config.toml
d_expert = 32
activation = "swiglu"
router_score = "softmax"
normalize_top_k = true
routed_scale = 2.5
lr_router = 0.00357
vocab_size = 6474
norm = "rmsnorm"
norm_eps = 1e-05
optimizer = "muon_variant"
lr = 0.00718
train_tokens = 193300000
dataset = "wikipedia_en"
Below are experts of layer 5 (counted from 0) of a mixture-of-experts language model. Rows are named router (the router's row for the expert), gate (a neuron's input weights, with its number), up (a neuron's input weights, with its number) and show model dimensions 0-95. Each number is 128 + 32 x the weight over its row's rms, rounded and kept within 0 to 255. Numbers have three digits each.
After each expert's rows: a language model's description of what the expert responds to. This comes from a sample of Wikipedia text that the model never trained on.

# expert 28
router:117182169103138158102112083148116113136086141081092130139191121113125096205148052151145149115122089151189095153094154074161091147158105134137145157133141086103149106089110125107137147154125120123160093135122141141218133154112056107036116166154056101113158137153112146132115094100131108120
gate0:112100182068116151077056143149110201107144068132156150126103114165192134093173075107129139083163073112122151148098142113109089169157119112118101180086136129095144182112108131153154172151120075151126106105127124108149159151129116174078133148142097148123166140130057133201142083143102161138
up0:126158178148108173108092108091108161121142142150097147105107152186118136106124192091153154135119129120072138142106109137126155115087078152122153169153099158125102255115111185163231192125196112079174124120095137169119138112171144148157160129118121152120137134118103150120108138134138123128
gate1:124128096124093155101120101122168108109080133142093168169103077138168096135201108167109091098131077133151159116077106104135093142133181137101150061167185086139166112140052113164130143135118118090115163136076175147176177156134109137134116090107143161114148184146094130121129164114132030146
up1:144098139041139153140146142099144118197128135123113086125105139062139073097137142099122104173165043152122123157148098168177141126106159123163166081126188142090138113127072110172122114097159083076104193114162162093101138118118179114184091105092135146122118141156126182134156089141097117100
gate2:086141144178139109063116193142169121155147121089081135082116102118187141141073139141097139141112114137130203095131183195132113097135128098109127136137177100120101104106182155154107138187113100127150135159140139141168136098100094085093118178135092096101148070128136150146036155080126102178
up2:123147108103146131072128085113148128142109129084080080150143107102019171098173057166111132114153174170072134135157122081117151070169170107169100160114113115159127164138122158136102127168110119156122150065154116117203099091123110131151171158115134141164080110129110104134109100132079148182
It responds to: Title markers and countries. Closing = of article titles and the blank line after, table pipes, and country/place names like States, Italy, Zealand.

# expert 62
router:068115102149121129146114200165120127145100040102152131128117154108108144186108144136108124110107144125138175149142139128143083115061144118132122151141116136135072085138120091174127137184157070115167113100207145158082111171157157142179104124111178041161150108125114131075082155134188117123
gate0:101105112090137097166100128137094118114062107169115120161101085159172165128077105132131123141124159095156096185151076087148119127118086085112122161170194140126108142101093103177163140178156140135127148050161145089122107162168115164099076092130165134134144186217173122122151150157132167158
up0:136107136123102129201146168131115162059156099174145135152070079134107167096116149168080124166149122148169120130170146089112072150120094080160194124110092100115145111149100083159169095121140138161154149077117156124155141181222100144139070088129154124155173130153097135105123112184126129163
gate1:099131143142085085077212166115141101136181141135160149118144150143077166134173113113101138120129166098130164081125107118165095130114100131148146158137079139134103119123159160049156174132150071094132108149165139106194140138150125085131156101139098174186110064070097058126145186125132126083
up1:100133097112175107058167147143167119134147182160132122074093090137094156127185121135090138145146228092073121092123094135094079133097107135135151143108176122118102082156101122101174116133174098107187147159202095106141148189193137101118113133115135102131139149136147161131077115142189131123
gate2:118197077101084163143140099121148117124206119115195149148102129110139139190142108149172118131156154097144154099123163125151123136156149179118120217170066124120134144204110162124124084157163129170154162167184121163118137185122128097175104141147128160148143099113149092121074081140177124152
up2:124121111140178110084138158188099112125162095086151115133213047112147037119129076105104110075151146121105115184107151161141126155133132119142135173095140066135123187115139162120181168140142123177076131113111178132150092066121074118117124098146115121137067116139114118118120117102080091107
It responds to: Verb and word starts. Opening pieces of common verbs and words after to, and or the, such as as in asks, se in seek, s in saying, such.

# expert 38
router:132107145167134133151161082173113127145077128104154174147138144110093148063099107159094109120069140121112102196174107129095128131123143089132078086176124163155146077177157188132096128096174154149121101078090088095146055145088082157103100098119158097126092146166111096086147175143149159082
gate0:116091143093174030119149143099139140130105157096156202126151128150138134157133131196147131108153119078128155056139139115151138111070095155149131125113163104154123157098092116091128106137137137120112024169089165151128079123096108170149159159169122121126076095097105169150097106171157192130
up0:182108108148149150145112112110214156159120101143136166172129124189176096092134086089105223126105134151127110102106088161173150121125123152164114139140117137165078128113130093097119147145088172141208135187093155168157144106121144145192125132132071133140048133196128127143120093127138140118
gate1:128157114101195158146133128185198151118123098156062100121134147127161150100133109113168111099160137173152109133130111144125096134116167168116151163182111119094103121128151123114072072180138193191176168136136101131107061138148075114124104139085130186103130131186186117124185086110101078119
up1:129188133097186122106136106133101066139184120175097146132069120146116115151157117146106148126034139159128199136132142140182127162169098122182127120115113087146142114117076135069108150087121137063141153135130165107082186076153152146181115092140135119162152121119141170135062125120105186155
gate2:107105081109122130097154110080095117127163150111170118192103107140124161102088103144124138064048095102064108071163156094176089132105086140092125124146152178089189102123154133084176097126177147166120121125162205123140150152104095139167152144135155154156078169119134124187159147112127107100
up2:142148162124098067125101075069063155089149170139189188151172118155133155175147144107160084113156133117167160114221123082121080199138173101157126136133144125149088113119146146142135145102185126124086132112096117183165152168080091126101151103099096138110132145120099161096151088107136129165
It responds to: Word-middle stems. Middle or root pieces of words after a prefix, such as rup in corruption, produc, fec, ound, pain, ograph, tion.

# expert 57
router:118100092136082111156149166121119119151137113109166182121175147103104129178123164145186145119199114103096194151127117103170082080060180190123123174139112154140114093123111130139117129139169107134121092090206151127085115145147119108189126125167142095177159151099153152136084203117179115154
gate1:099143104142125111140081154130139147082101132147197185159150110120146098149146113123186089115177126123152139080114124118084121117108136114134147130138045141095079100142089095181148131173117099134080042135138140120120063117085131113158041123105167083176119148094114139101073160108184149099
up1:115142113134103068146172170138120114134114087110115097103085084132148160107111154121160121068128134167136067050162146109163113106080083156143127145105093145149225084176115122094111124109170131108181091075145107144133155122170162118137116128087178081097085133076068096163127088109122157122
gate2:162130194122157086106089108133112131135176061139135133132122127206138139079159117157119138166070153121150183139154145166130175165107118113139042079100146138135138208184154141153141136136177149168166110150135139116145173127134108082083101138086143139130131181148167118161070114119061149132
up2:193125150121132111102110065131124102197110118109078085091094106073113095100161171128110144072114120182138114097078144101134103140148110105132158152157133151122128124168077123136220134150149158092177152159111064175085088132084082105131163168155111136118154136100173151152139104123070075113
gate3:140119127132067072153151147084084120121165137111134152150173084074115185139119108162180160165116142126121118113121126160076122148059129116161183112096117139124063119142166171130105089152198166155136121145112117121172097121067140077170202107171134119172125140111110113169094165073094096148
up3:050138137040182173205157152150141140158149146103141139103100185173143118150144098165104141108168146150115103094084084096120120145176081117121108139122113127118179072076111138131125173159141080112102060095128162139178087077130173154120166097151160140136114129096117097127100125153094148152
It responds to: Common word stems. First piece of an ordinary word after an article or preposition, split before its ending, such as (der)ived, (ren)ovations, (arch)ing, (clos)e.

# expert 61
router:067101152135193066166153140139086090128096118082142121149107135146114139208094188164146160084118099115098183105146163071123128109130127149098127097154109184166165119163102129107092130131136115121103112093151180150124098136137128229139097121123157058152112155114149114124071146191120123098
gate0:050153027134141113145114125134104118089147128073090142103138173182125148095116117120088093152197093095124189118162122127107128101104095086163108139166158133165146119117128136104119135153098102128149130112139132135160087161137091187124088126050108095115113164114113134031074094108167109123
up0:160165099100163102183168118098159143127161182132138078108128121108079101137064089102121163139102121121177115176153118073135095138120170151135124160081132213092171111132145160121130184159110133117153121051117102124158060126078114147150114126138120175080119168184181159114102109095160101151
gate1:131173160095117140151112180125135150127070137162074050105093134115102151111160127109108118095116138129137100117131148182114121153138139082134148087149139162134159108131128034106115144159138089182155192197143138099102123100124147086123062161068138119082163165170148097124106080086067135169
up1:161113095189087083118147121150102108094126109068135126100153150203139071144082114176102086184147167121150110080162086071102138144061176114119124105087134072068145092126146164090144135090103146129165145106130145160062176140135132142178138114176118133143147126140147104187090126096139123157
gate2:138111054098100143150134096137117139152078145180084129128130132110126126105168104119110149111093157108114183116097130094113085127105129130124075086115147152153116118179118101089126149158086081081077163124159133078106104130142123106155144107121144125229208132080100153196070160144124207138
up2:159199108168115166103129121145172108109115110099112113117152073138130078157142175150119122099088163114141128162074167105129135150091145104117166111057074166079134161129103160107110153111103120114131170103068113077127157141044212184104171112139098113130118154080137134131118145133175151191
It responds to: Latinate word prefixes. Opening pieces of Latin-derived words after articles or conjunctions, such as adv in adversarial, expl, cont, sub, pre.

# expert 54
router:132115156163131150149119104112157127151127058083077050089154103107101119146109112129129195125145161134062091180128099120141136084103133146113143092083140095157094146091102159115121139096082141140134094066144136113155187101087167136128155141194097202117193118088105152112095077106177143137
gate1:129109122134063125120155123107169110090078082190093100142182167129167138111085173144130151165134171135126137088092138083148124103106147103141061141154109097129131117049097155185110119216155138126196126088149166089194109144096101122145117081091128108129114106116148112054142159120135129152
up1:128116151149158138118175115132125165096095093101132059150152029148118158137170141188144098139089114165123129183138156161090088128144171090097108158136229150115128136127105115138162124131082133130131134089084080208099164126135148130160119112123151160108140144118082137168147088133072179081
gate2:141136151155102102153101105123122134116126116174096190122080157116068088115127147081109124108112139147175082183126113126175165093152115106085118084168132110131111187214132088102154144121079108099183203090084109166114139071112127084101154102080152106125134075131176136128109083143094109091
up2:086131176123167111167141133098147137074150105145125172119110158095122097121107091101098136117140168071142054118161152154038159179112138124087178166190120101152108138193119087117162117075120123173144124112199134151102092126083087142149095153155125088127099086156179113104116090131098095145
gate3:136141096125141080091070149111097161134111136036062137119108122142097141132141162144140193130157100130139176153093129164162107151085100140091065141098160147063107082140064140133149159161134100115153169146092158167217097112125117146123104159164131142121156183100073106128131121136162171096
up3:085139114168171137111065063149164090148126186123108150095114137155091155136134124153127182147171130173176186119167177156159148149075146166119147092068089100127160083100138133102108183175104093121125169141135156168165128138141054124137143165150146104106104124112089111173133168129184139072
It responds to: Digits in numbers. Digits and number pieces in scores, dates, years, vote counts and catalogue codes, such as 7–6, 2018, 157,877.

# expert 40
router:121067155104098114175153132103098161125194161129175056105115119099119086152141174117099065182172122122105152117141148091122146157098090133115084090093142163175145124098079102193114114125099138175147174140102088148102154103178124178158138089109189114107082082138131146150096170151121099165
gate0:197107095153150100144201125097128054098116123145124173097129061137156098138194096069165109138146153134101167114085119117147165102106120073092144136105083172108097139122098132166105113109100063096146152079109135136125132068098110162085175138114128059125140133071160104128172095147132138101
up0:106141108185146099102136190150099145135155128087141105170177167131056123156131174106119129148121091154128105133113211231082159093142103127147101165109127094149094142088145175119158077107106195159157160183152067135097146116128143130135137139106141166105169157116152125086138145165075119134
gate1:143082176143166055142114149063153184152085143133069126107066116131130117155086105191114093135121097137144141130128108136078128136104129138088078137107100171101107170156137147146081076127137122084104125129098153044134143125116168153141114131173174109199066103116153112116130207128130106155
up1:104132148176156113121155147153121133167152146104142117119123187120103140179173135122126116120140143151149129167087067169172083106084177140191141163176137122055141093066107126211125139154124093128074148140176144148111121154073147137139185155109139125139111119038102188169133096144150113160
gate2:084093070146140107096146118115121152158171115117181127141142110157130189145130153153086085144112087111130105132069052114106110106120118077114111130065085178166127108114077074120148120103141109136110158092143148104123159132161161118090092081037132083083148127120170143078054167121154136149
up2:185155110140187069131102112073140158120112166088106104133166038181141138120120064118096119102089090115120120103136105137136116097096105076070111102136119096148076116078076135130188153090088110136149111152170081140129129148069118070125109128138120150126100128178089168159164175151142161151
It responds to: Compound word parts. Second parts of compounds or endings after a first fragment, e.g. snow-f-all, rain-f-all, under-st-ood, month-s, aw-ay.

# expert 59
router:090101117094104163132149164099102106183088117123112067066105196144169066096154158143106154143089170128182098107158041145141181138121141084090136118195109161087138134112133155086129083194129117119175172134150165129120091162149136128144135155151150120145144182134182103162115157132156137137
gate1:133148141157132150190182119095089123096114107130131157168140082120131052074096171112118029130118123124135132107115121134151171128130156158182141117127198146120171161078153135169126143147125142135154128131136098199150103139177146111100108124116150114226137141051110164092163095158138095101
up1:185123164081173156113172103169126145088141153085161161210159059152114152166123115110148089115145124109101091139102124150150114167110129130153126140104188164166146071146149188162137159088156162186091118171129158171172148121119158167097099106121100116115078089063097125080157129108155104121
gate2:039175201169141075138129126100121151105111168132207111124121164102156090090169146080185119203102120124155123091133123136148177139170063127143148107155167144101106122123102126179123155174137178126165105125124126124124145172098161123097124159086102110085173171162149086174126116152106123120
up2:095160153109107165122136211090173135065123099102089105039106112141095115114093164157082109131061159141115126163116079153053091122169093110149154113185067140101118134121178153104168135084133120093108152190112106100131145141111135124132126157076098117131131169185133127177116092147131130115
gate3:121081109118079084153190127100101148168103096154169106197156089106106114112096131152102125126101060117165133169100170154117128125128117126110138124067128082198117079065090119119074124157166066126112118131106150097125177196176088129121179143118151116144176122182136117197125137135121134124
up3:147165177166127115202111073126146168160172099138125107189133090109081142172069098155125101112089127128135142184075114162139147153107106109141124123115145191130142069100114093163126141131087059116165123104184135068087104153144132127158164109098160089195135085102114107146112158145067132111
It responds to: First piece of names. Opening capital or syllable of a personal or place name starting a sentence or clause, such as Sh in Shelley, Rock, Pet, Man.

# expert 2
router:066150131150104150132173158181110102154111080139207141152112154099096120117096124134110093134127102176080152159149135136121083134094181142064113114113099126115134106101081130124153160170144086172072080094173106172138104109117185139174133101151155138082090137071145125138073202159099099094
gate1:080095117178055058151142131115161199113104115172117075161125130166116178091145124160067117164120113115134109145154145114128172124143175130075168101149136098172101176114108148087112154153158079077170148113088139096117127082131185056102132079142099127084099162132107087126110155105118131130
up1:070097137152146153121134104117090125159126098080114092090150157136173109154111128113171094092149167083105139096155119119152104169106090164160166175235121099106134099089078120128121071130140164143090126095155147163172069097153086072189122096082141083168101117139158137146172127161128147157
gate2:142073063124167118164103176117122115093152113165140135113150067096133157113136180125180151177113109130066131088132129122141148135186107116098109135150172115115089129176094009146108158170109119180136174136101118147191126179110130153102092107113136165169142180112151113130068133131103131103
up2:116116122092142107068152081123099037159085129112091143085070070130130118115112099119127138171068165113140149133106143115142108182140058110166088123068093161107071136139129210144142107139173166104133092118134104108111084115163162122145178125150105109064082141110155143166100115091109143151
gate3:156175116142156119126182154116109140161092113128135192149178105088128070137104163150136118130134134047121125175130146132158109102132160106157128121167117134096172107120145191138114045186149051189144104091149124117173108131100153082096147160154142121118130166122128153142159101103171154223
up3:132189160154134150115085099156084087160106119156121123145124119013109137086152130074078090093099087137192150139124172175091121165158113138125101098130164173134120110145126115115172102182176111220114139108140140117091144099131099141061081132135122125109173103125157128161096113133125092164
It responds to: Latinate word prefixes. First pieces of Latin-derived words after articles or possessives, such as re, con, pro, sup, rem in remake, remainder, portal.

# expert 32
router:145094076138089100123110133100131120176101095092081105128170139172185116125096151127065138145167161139095165128109129097077136102149131132118092109105119136149085164188076103109117141209128131086107151123187151075136123175131093110161170107038151174126165066159123112103114082115134145092
gate1:133132131087136161138130090127095187085132156165093167116143146097111117117128129162084156056123141114137122045117118158144151084106133098075104124056122122086085144080108065091087103168159169152128181116168092118093149135092139125180180119122188154069133142100170135101160180112112112145
up1:127189112138191089079152176096196139108106096105186151111146042165125159136130110145153091156099096103098044125120091113098163100097095121172086163146130137148116160113113149137090126085132156121103129080095149175162145197135091148102089087117107150175145151141102098098178113133127127142
gate2:100038120093161104139123095149147124162137121062074141102128084117121105134162047114133108130142081145152153094103118163091059157142103198140148111144104117179121166163027123094129073115171120119158075151116156141136140149135120113135111150115115157171160142137141177162159125082162096141
up2:101044108090159105103162130144094145116162105106094140222097130102060099164151114110084097142127134169120111124049097107177145161128067156109116158122053143146143126105138142156098106132092178113126141073126136155111090104080145130164149141125135094146118056157130144114187112103151163106
gate3:142125154160172124114105158091107184140155126109086176159088126158120130172106210111141144122144115129094120058061126110158148121101187161147111169100089110142085133110126148116114140140135126107156177201097059114088166127115162051154167122064125131129140114105139157179118071112081154110
up3:140059149098063129139120093136123165141130133097139085183115143130172138132136170123150122139153090109163168157136113061169189073130091121145153090163144109085111110123090126155105102111122162197106089101126195137112160097136130072112186081068143103126115110097132118191177130136104176075
It responds to: Determiners and quantifiers. Function words opening noun phrases, such as the, of, following, two, most, other, some, often in census or list introductions.

# expert 37
router:081087161158128089150133199116110110161193133124180103135083165118192088196140151124117122183104119104136132122132178137156091123073107115122161062092136188165139149100088160096114131158176109114092123126146138160153133107148161193163207127132164096130121116111126153110099124065089133145
gate1:150105128140119165053121149127147119139078066151127116114139093182186130123131118095134108116112074134162113112175114106115128132132088155117107083133129130148134174119160206122137144118136097169152109090116127121175121147175143135150139083119083127230068152135139144103118089140066166234
up1:088136173122172199119082125110173130118093131114168144119141121116139119149119131180104083166114069059173102142182150091191169095091108107104104114195115088146156171121169163116144119153125121152078130142133090160161112137140080117110064144120097155104066149150114062180132123089092137111
gate2:089098134106144080124185114140101165161181173111117159090096146130131104135182071157031123113169137163154098133141111175084139055101133127114120088075091076106104128129146136143152119141086121169212152135102111104166064103119117155123176129115127152148141137163146144059154110163123152116
up2:154218121116062084164160105136108146166165126091139098146098128176166150102151091137142101102147090164121146100131121148153075080046174122137096108129126124120138133122146157104129105186120168149156145148095117125191133124127070120181120172091140141149105147200172154112123076109118203157
gate3:106145121132090123072163114087142088091113103165145099124153142126162143116117118122173169113126104129093185147091094152125201208120081134125121052206145143154189168167142121116134139133165070140127153097108107096149149118056165170125128155154105107113141169186140125079168140098115173101
up3:152125124115171119138060085130074122109117142091155091148126117152140112086148104118062052169096133147073116148189121156063086062113172101140114183087117163096137151140093119086171121119072141133149144118119096136104103143121102109113184112134149144121112081065134078142123100091067086153
It responds to: Word-initial letter pieces. Single letters or consonant clusters that begin a split word, such as H in Hit, Gl, Sc, Bl, amb in ambush.

# expert 44
router:108094120143124101180170182135143129156137086101198101123103167091114111229136198108151125120181136072084163125131161119142110083083128157129144142135128156165112078114096138119106129152172108101095111094198156144111086144164133157178164111119159097136130156117133152070099193126177135148
gate1:093110133130108161129148146125181115162094135154148080161183068128100100144099174087137123121098153112085143133169072123118129144142126151136098055166108197166045112083161140130166140088056114082130158120112166143122125201102077192109081123124148154085122103127105124128141097151092100136
up1:143085106129077066146166191122085139143151081104080187143103127154127147134136156134090145179146164128092076108137119145151179112124138099138114147096095105112137040148116130169133078119106154119145113148108096164133131031075128104078147178111102119096098128083080066103103093123141129163
gate2:184122116092087109161090112179156143132149137163129119107204168132155125133112145158120145133139119120074068176097166141120132151119176127181111153134096129102121153137081150096126118140045160123162171170155058117127140117137158152175069098157050143175156078101103094112068158143113133158
up2:123207160147141141114117088123137172108145208088122133129122097145087149110205138142079149090096119174107160130104142152067139124121163204162121115111159109075156178176153137118147165119071159120178101148144143138139136147072129163198184130141116183145141132160152102122138130115186105154
gate3:087085111093181147114098091129156160140150162152137112160148108123142034143087107161066135114098120134107158125141075145129169164139122114087126091165141080092155154068149145072136176103131095107095115107084169082145087121063111156098076145091177086127171160138109172141087170120132109105
up3:100120138147121119118124130153140140117170105078179138162057150136185107076122137147081103138161140179084131162118186106106140109121118087121136198150171082128081131144160095115121179139148098161084165117191133126113127118134151183202187192125193147098117175162128140112172142164095139146
It responds to: Initial consonant pieces. Opening consonant letters or clusters of lowercase words after articles or conjunctions, such as w in wind, tr, Fl, Bl, sk.

# expert 27
router:139097182117153120092130103170126140099096131112171141116107137111172077125170086129135061120139146109105088192123106124112056203180141122136176156068072201148158108097155089155160142114133179120172147172159154125105094115081087154130141158125137168119084124193156142139126095139130153095
gate0:106083118110120129093135153134109117120133068123099084086108140111133111131139131091128186180101127135161116036137095120179152124104178105085129125129162153145076161033092125055184140133142172133143087141122055177142120137144151186168129184119172083113135163104104086140124129123127123098
up0:123166084157113159098146150103157068151149125185148156140134159107128067118127135066111153146069114152190184087132108089093140139130101130119088141133075055107131154110164155096131126084118134120086108079141164065123097111114151143142182114147125076056121141149110199136123097103062119150
gate1:106104137095092092147155112107135088112098086128105125176110126181140134141053149161140142084154145183121162135131092095180089072165149147143213154095187154103143110163133140137125092121109227097121128082142113171130135101150191072130147096152153108101141076140167102126140165101133165120
up1:146111141124150052135125118128101139069188135080112105099093102162148110144132189094145049151133100057157196122144118118106119173134129111105173116091146175085150128127166140139161157118171180134106100203126158119093115126129144170074098120109180113116145145132184078119163144133197118127
gate2:126114141093119201116110177174214089139114129129139032130142177109115108127142145162078123147118122114136081107121099087106087150108102102077131153127089148104081172165111121103066158162134151134110105144132186052118109126109099180077148176118117108120189101116152120150083123116121121175
up2:107143112144133168075053093098150151076155154148107123139140141116061160117161119157105114177095123152191097098128150103117116138147108104092144156090122054141134120088113133096172182120141116147123146107167084091133119143176099153133162149134092173103134089126062140113227066162103154168
It responds to: Song and title words. Quotation marks and words inside song, album or work titles, especially pronouns and capitalized words, such as "I", They, Love".

# expert 25
router:134102139159115163080126163105125104143094042128165145139093059156106171134146164108143083132141087158103137170066137099175178151145133151163133151145106096169131188091138148143178134080157125137091157115113104181184084130167152123108164117134099142182119090098091146193186097143097126099
gate1:198123155147093122177160166153145097136114095122179129086138092154171104200136137101159138136167139166142187125079119153121112151103106098145110114059077183109088076195115136126110099155145069117141116070121168099130168148128099099089171156168147144166115115117081113211126127140123129145
up1:107121141157061102130146122120149108077133134103086111141117111150080035094070161142103100184092156088142146112184140144172115090112134162119134126144154073112100112066146111117124107171152174168130142125166097147195104082153125068158110141191136061111177112107106147083094150110106124117
gate2:152098103186126128134181122094086139153088158109148162168111165096101142096214135083127125198076116143133165071152091132125159119159118110098203123124124156163139142164138113155120127113134144143165118103064149109111140126224114129173135123073162131141138174067062115125150137149155130167
up2:068097070107181114117116078126144136162132093155206158142075085138106179125080125060085117172158110168074107197112135113134112148146092179133137104145091160107165118102147106074109091109161143087096112125097162107138153106117134112138121153162126169117132112138124159134053060092102148147
gate3:130109128118151100124193130122115150122129129162168089086090071086144085120117137092144112128141091105083095142120123146105116103165099076091105132136144172163148113141129125149138124114126172175142085147095159131247113188135049118140181065142109202131161151091082118172173125122140132147
up3:159109201099130077187128107144152083124099124138180174111159089131111133081181164172086081166096143109060137141129123147170115087121146117116111142154208095096150107133148132149152151136148150158176129089142148139125122082117120120123149130150108120116148107180183044108129087142202187128
It responds to: Years and date parentheses. Century pieces of years like 201, 199 and 196, plus parentheses, born and dashes in birth–death and score spans.

# expert 52
router:162183168139155103118099070132115108091143165158127100159113104152154173071135076124107090148093113171109126110177131118113091161167112087152081129098100169132152153160139127093126156125106152167135191161044101068120192135110083141096122125109107154076066102144072129115157090127072105129
gate0:081184138141098045109148160135136116072147109199150125131103145109095086091098092112119121174151075132106119150176115101174118118076136181160125130105160144175186111087095119116182161113146147135145160155106115056087165126156186147112204145140103144087114141124108091147088118159162144146
up0:122127118149117120098198199133094086184088081081104089122115057128118184086102154122118194111151108113094111137116149173130126104064153186129161108177150128105137117077116106095119130096136150141186104116077104204108120193130186137122101126144087118125140125113122086135082150142163134105
gate1:099160121105095131147172151117138114094095092121125148161130134137136143127124137068138104143129156180155105138154087154171148066102166057109115187101123126096138156095122164129113150099057127070099233092065175111191094138159124142141145169145147146156115126061099112154190133152120130148
up1:067148169102122097155145101089145140092145149072136143128124131143089133036151131088180160104105084211143161160197143098065140116128180111102108097215118088151089110122164136112127123137100175100138134132141064118149122135085112168154139159135151131094126164148102178154136108089144142101
gate2:125150124139140086069192156157142118149144187125177110166137099110175106133136113149160163168115105184150068145063086118096080158158074136152158132110120137118135089116183151102155150096079085085113153124152130075167159103088113185098128133167081111062121100110131110150121110123127209125
up2:082100130125078055106097151106140075094093107163101143095151114129115121106209102162159153105199119130169076182156127176111105161150123121142149145173193118163111128119186129185130084126171108120090107120125101127141150157138153144167146089183125107087101052133098095128131191132142129116
It responds to: Name-final endings. Last pieces of proper names and words, especially place-name suffixes like -ington, -ford, -burg, -ville, Novosibirs-k, Egyp-t.

# expert 10
router:112145093130109153117112125163131143158087098126170073134186146168091107105127163080132085155144095165142137180093122146091141127098071210148164100176185096117179123107153136182154129081131110149102107137118155123152118096148177091139195166098111148170201123093166176152124101154129115179
gate1:068153147145123166148169119112105134186096137161117130153176158170191167095135149087136090121169107099141134142138137077171059150142137157158205132089142153102156109088139116129185116151109086123121137193062133120207140163098088077117128174127047138121125165159144131137119113149141121118
up1:136132139148169155139142091162096183162125114167165157185175094118158178122130143116146107117122085076131099182118124082171133118099178161123100125142161138145112084083152181069113090109103147174095115181186115115148110168119168139134108123113180087034158140178081159147122123087135129088
gate2:081073118137115175135174132149134131094075093143156180167137105159103035120107116093170114098048102108170149133081160104133123094102144181158145179165137123108123110099110110072119037143140153151105119134156130169101082143173168167098096153133157127194136135102129137149154110104107146135
up2:138149146122119130146082107147110124148135130187135225113109124055138139136196147039156132133154108133148146118125147118125092138119160118145092085038120107105200146162112152128184156169105158115154145147074083156148131128113137100083117083096106088188079123172130168123113126097151123098
gate3:108149089113154124163112181117128165148066130133166164159095172099119141123120127120086082164158150110131114103155133100081136143133098141111104078086158137119151107177164204128188125127082070154145119153125134139095112110172165120152125154211139152225096166075123103124060141137095108155
up3:150063167147117119157129160111068074151149187113188099097159110126138165139096120120158177095139112153132158156119117129132129137047067073091100110178108179099090065160108150100118113115075139132126102175105071137138163134158162107155098151084144079160095112116144082127155179126118161098
It responds to: Dates. Parts of full dates: month names, day numbers, year prefixes like 201, 199, and the comma in "May 3, 1823".

# expert 41
router:126099115098113170095146176041127111169119147148096079104108157148144101107156149130096157120089132159215106121135047167142162121146142099138166190183095140119118156077127171090104071143149133108129112159104135168108088153183140163168118146145151131094079181094105084166124135142145164107
gate1:172072112138113097145185211113216090089146160133130095157126126163138091116156117174116125150102102136062129104108133140113137152128117149205138135116180131092095131146064121100097096164126105162120108079145097125155101131114156127099114133169118107104100155089108147076184070146066160081
up1:099142116129104099169140126120108136094110074161074113102123204180151102085162153165162108141120140107107087109072175175113137099156137130168065097194129111186110082120169095167130102165167157116058162115103131134074135134161106177151113120141137114119184067112130151166131137140093159080
gate2:141101077067111122112104079134138065154079075151096124157157105136106145099125094106077071144106154173158121103149081090116094160138107144102115094097225172096100158151203102109121139164133128133140146151084143160145108080147162096170158137134105104165171083116132095070103119162162131145
up2:164111107186145147086155127093162122140194105103135132170111144098151180129119122073178154116117101131162097131087054129094099183130140153121156110094157108125127042105180172111161126095121118138126133158117093115127142161125115146176165112097135122107030130119077147203078156150126162094
gate3:137111110120097119126131106144140143142143126193117121096094150090075077087157155149092145205151115106152167091141184136080095058135153142079173124155096095126143105126153162093124154175149172131151122109079047126175152120176104169091118088152148107146088189104126132081086190120129135136
up3:168155122173078173205119149090149092174105116137141075149172157151155113094119136088050118139125072078130109157083150137088112096142141150130138118124205104114150143111094112114160116209155088131155095147135124091058128165141119093123125091116118145139155074150188152134101082128110088150
It responds to: First names and titles. Common given names and title words beginning a person's name, especially after list dashes or colons: John, David, Paul, Head coach.

# expert 47
router:089135092143170167110113166165173128171153140184136105172133073145154149124128143105124093128129109165131152174087104124109150107113128172150200137189159075109209133109210119126148153096144095091088105118141171164117089188125181105109142183142106073101151134130125157093160109142090098157
gate0:132096108156134112149102088131175153193097181125130156166173113086124165076162137091119120138089126090091094137163124210075137077071160139104160119103170086099101133160106088096123088149143158177138128122129156055065131165119125107081123142151131155122116120176073092099090101161100104120
up0:131148023164124141120146068132159135153067144160152118122086167125122148133105141093095148182164086079109157118127121085110122095045141028088138163135138158145140062141098145161136110129113133139170135171102089135108081116083098110102091155138126159164107137186148104143094126148148108134
gate1:099199069177203123106152108108132168198148091184099126137139146148113160111143100121138139148116089167199114139117106116076150175126114125184160135116146146152129093090138107046155145150083082154152143122115184158109142129130142140106070110082126100056086167120174134104147140152129127147
up1:103076095145132059157143126134105159197163106139074144113121172128174147107091089119170099167097122142123088118190104099121116120101085068064155102115117133105135102140103084084123133193130093092104150162150162150060113183147118099097129162162121073083123073156138143124127145134117102193
gate2:142157158113063129107144079151143143118158128133150117175097122109133077183127124134154079076085185146100159157116150073084156163151130125187200159116173111099126167164156110136160141159090121119168074132154144170154147152101124121168093185089186068086120108139156164114143174107135165160
up2:169094161188112158116071095091150119130195082197121145181038137140131103078110140090120166082125181111120126152118153101112139129115092135082141112074149157123141099105105100130170083144175108160128187133190098162116133100137134135108088063126111147131120153171130121148200096144125123098
It responds to: Month names and date frames. Month names in dates and the tokens framing them, such as On, In office, years after born, and pipes in succession or election tables.

# expert 30
router:146086075094099121126108158153124098162097108152090082125134140137190144085109110106133107151075087160126174071091094128132124099172154176134144148171162137167136142197151089166070116112108118121089193183093179105107090163160103137101115109117101161150112100159140065088162103150117193146
gate1:112157077125126176174122150148115132199184156141118158169096106135123105135146147113131140103140105092144185100089063106102165100174132162077187154163132094161192107128140152076109074091129180151167173161170089140128125166127130107120121119049076117106138146116074074109098109135140123152
up1:142085144090141175174158117146134115092162152183156106104110140167093098149091088112109180093175144153157124049134142119159120129125080154039089148145081134151149072105064159096133154167107078109094126171112169130127118123112129078103169139175132116077129095141154185105123180141139088127
gate2:170107133119142176135104096164121155099140158114157141052147106144086099136150106075134138159100070070149112181188096148144151164159131123189171097097182128129169097110111151122131135197092084135107157144087081099123083095086139113108058191107089132138135187151137122166149101109126138152
up2:094071174129109192115086094092145143089149141104113215086087079148097083138180124114131133120104187081133093117059094109180123134082119100110081106145080137125100161143177092092100137106110156097148129102112136109097160107072175114108140149126153137152142139147087181126140133088099078165
gate3:141158146151122123161102113158159078136148097211132111086159195115182104093107131074153171158023120103132118115124131151115148132201103144088168118181132084104145133122100134157145101134132078148129093082094071167206120174140178133103138143098120115079112108142122131105148138130162101120
up3:111130180156095120134069157163191115164137210095139191085174157106122170142142147138142085113135125099123100085173151117169105122150179144119126103104118108132164095141130163112153110118095088160141137141121147164100107214062084108074141182153137096112170111141145130144147081067167092150
It responds to: Sentence and section openers. First words of sentences or sections, like In, After, According, However, the heading marker =, and the first table cell.